{"num_hidden_layers": 12, "routed_scale": 1.0, "init_std_router": 0.0156, "vocab_size": 8192, "tie_word_embeddings": false, "batch_tokens": 131072, "max_steps": 7306}
Below are experts of layer 7 (counted from 0) of a mixture-of-experts language model. Rows are named router (the router's row for the expert), down (a neuron's output weights, with its number) and show model dimensions 256-383. Each number is 500 + 25 x the weight over its row's rms, rounded and kept within 0 to 999. Numbers have three digits each.
Before each expert's rows: a language model's description of what the expert responds to. This comes from a sample of Wikipedia text that the model never trained on.

# expert 31
It responds to: Sports teams and games. Team names, league terms and game words in sports articles and stat tables, such as Rams, touchdown, season, scored, defense.
router:473478507503483482510486464549483524449504453459496487512536467494471489501485456490491480503523478493478506540439492485497513499495491473502516514544482530460506502479517536531554480518492555487485522481520530503463457480475474491478509519540510486413522521522491509463507536520495497493514490495505503509481534494491486486491492522491519481472459520500462511437553501505470515507485
down0:495516494475493448524494471472487505538513509496507508495491529483509567504519528488499481497487527528520458498485479500549501453507517506508531511454541492483520513526463526513521508485502458499500518532473477486496511435468489487455514525531445508498486508504489477511514514557504477476513450512487510489504513466481526545524519545510500486513522480495517547521516500521546531511471
down1:534529497500472488508489528496485525519491489528512475488525512525503524487486441526492514481467518519527481533525472555504477507520494483498468461494504523491491505468474457481496486481493501498488518554519496486514484491519512494450473502512527493533511488548491497507506468463511494482525520503502488479478526472526472494520485544483465483559501516527531485442533519508547513463527
down2:537468460492529499514495458478526465515497506518475518504498503486511534506499524486522489475524520530507509503566525525483502494517527500457460527499513446511549515514543463526488520512507505481540509510523492463471471478486499502445536543488421494549535491514520512529487506510525506499480458557496469514516489513501450513457540508529475506522529500508501531493543444506523473496486
down3:536443533524469467508508495514503501534481489458482459494510506509483479479501513494531498474504545498522477469516492504496491541501489525516531497552498507504521520468517531485513553494446502467543486503532531511466494505503541506483533512446517475501484455507541498489542492481502452480496507476479552481518508496490505467491542535474489498475472573498493468525532517500488486531502
down4:511503519488456515505535497467472512488506488449491461474487490516519527473456470489483526456463490505469490534485491486517481493507510540495476542531510524499470502518495489472501495497504474502480503526495497481512542500517508483493525496490494529501505484478475465482500536487508459465456456499485445535503531523538492517493510515471496502527586481507535485494497488502530533503530
down5:520476507471505500466507498505457492494528509489530486561510469526514463514487501507510445473440511526497498487455498479479512482504501492495499546526504454515532535520526568463492497498522520499506464525462495483497476521482531524512480526514482499482535540512490473479467491521476482502506487494531514479515534544539497516530469512500507522506479513489495527471467441491474516494509
down6:523471468464471498459528479535533544503514488501499495551485522468496521516466492500473541533459493533556488525526449475502509522480471475484479487436507520497509457522507513475527508505501468506506449504511527472509465495469500474469498486484534482441535501509455487460493504452523488460534471474502514511515508504492483511475476476516513476498492500496472518548496511536513491536527
down7:489480484466499518515525515505502526500482514499478497526547513495503487513477490493499467500524531525506502512507482513490493498483504489471447468487507483483479463536497503557456517516525460505538501511462482520557512508472536525486550496499522527503542489519487521456479502510459495506518543524472462494545483534497497520519506464517557496477460520487497478478521522507476504501473
down8:472496550522520478506526488483481496513471557522534484500510461509478489492465474504485468539520464478509506537508479481473489507512496479511546503481483501533509476500479472499519501507488498475488527440516464535503506527517472503520495496481519526527504473490540539487486513529478505510481462467510458490510524495471525475504564500521514459501483471507519467507521511501472468477440
down9:509544511459504519485489495467480524557467496539513508535525514544529533484455524553506504524464516485500471483499502489504536501514468494467496508521523542527485480531498467518463497473533538478534484493411473537505517501477520497482511530489501511497512479536509467505483552478500529513539498501524468502517498497539493496534490507477488514547492470478469526515518497484488449509505
down10:472490497496509501512521508511525466483448531488513514491512458482512504504509440515494489473537500515457542518481507530501537444533484522497503484547489500510525516464523432519435504482475516513488509488513513501439539489463520457516518511508506494489452462514496484527516524494485520505500464516508477506502505490471495503488490533510514528519532506528505515533511500500496531508509
down11:488466484468541491436491476459481487525481507484477556495537521503486524502490475478496489535495510554517530482525471495512524511505511493558479460460494514563477498478476522543463491496482498522513510513455480528522519504483524521496475531505512530491493502500468496503532474508532508503517466505528545530457496495516505536511463495466455506492483452492485511471505501492490475519515
down12:489534492516510483494509489495482474472489491529538484510462442502533528486474464485528543468472492474467505510526505475479501538481509480496495493469536492468477524514489520489486485541501501501554516504502497505491537531484535497521525534506489533489501495503544518497443501478519490501473530528481520496467494484489479466493476497496519484528493488522485501451466505488524467429492
down13:485451501491462492469488524465476494490558536478494507479481516524494484548479542514482443551475521506499504497534506489528504476522507518475480496486485479515484525479481499466475521527475558520458466506513508488505480488525486519494470516501512505525504517493498428472499486551489461432478478522518517519532537503500492489516495512502455499476497534494487514493488540477503522467480
down14:483475532516515462477426486487519520496484486441514486540492512499502473488484464504539511506500531492505508476515538521481537499474537525532511532476516511531501544465469513478525513476487482479484440538502491504491520461454475517461443508516526521490468511484490476518529523530483468468509456549498513460475451526518507501501513451495530518508485483510471515520495479514510504513525
down15:489473467478501548500515502484544493497528469479480481488530490491460443486495497526484524499520482454516437481511497476496500476498473505508486519517471490493495520499468514506496520498544530509486520518528501525531503513517524552545512488509509469479527475493430531497528535475504514548518475484508550529490487512536456545506431470499518504490454520492505528469540508477497521498515
down16:457496507462513491515518494524489527491479476490524451521485466510491464494417501478507469461531502514544468540488508507498494514477565470506528497549488512492479519479501492486461525491537509517460542520528485474519475444516485468490527513515508519458504505488446481497521496514505477509486542496499477527530499512498495536476551459500521519448514548483486509482536466490492491523473
down17:537482492524522471525502465492489525474494468516506492512503500536497525475496452496521484450479522474477491476528527508500507497544523517534492503461507522447503538515475473493535492494509537501508513475470524483514470516524495500463510499558492472504514457516520491495508530495494493504520477513512475518494549520490442501495534530441475504502492474515476494483499529506500520504485
down18:512472545490450476479475540515470528498510481517491504462502505509490479471472499552476471527496479482529509499495524464480493500481480529500511496536497506472504514524497524499469522514451496463493511486532500499496525512473471524530472503499506504500512486469502538472533446476460519469458499537501495521492509512517475495501486465480510484520492476470475505485517525460472511499538
down19:501461491501537460528518491539513489461473502500485506557509503515493495473480502456482536519491501532541495454520547482478486538512486474506477519481509505501534499480497518498512503490532512477499494514529490520495506470507533524479506544532510480503482513480522489464530518530498534539555474477516487497498482466483480490465523457504528512529519571487463485518516471475454478453496
down20:541494521505475506476476488496473483510516489483511503515446489513506490489508445527489500504443528484519489500458479497477508549523518520494528501494472507468507467483496498526492494502531493484520490543521535482496474496460536526499474570492481543503488514542535499489472504459536460502504456481466469498500538483526501505502504528481458446485469481488492493459493516552509506506516
down21:495505507496529508472492510543550527466479510469505512501525462492471493480502467455506504536461496499494538512498488511516505502540516524539495492481485463455514506471536483457541498478511507486491512513485538513478455494485505461532484481484525476487476500465483520468497502515494493506478474514494522512497468513525536473487480480549504520462496472498504475494501473486492522558508
down22:491499523462503537475503472507493521456455521492517534525508535500502491520523503495518488499487507507499535488465448453481544504508505470482498527442469506514522461497495492493488489506470534446516551478517498508486522496508505531509506450541493482481544520461489489478459506496459542523557482488446482546461453476518482493488489483523547489502480480507493487494537515485475493420513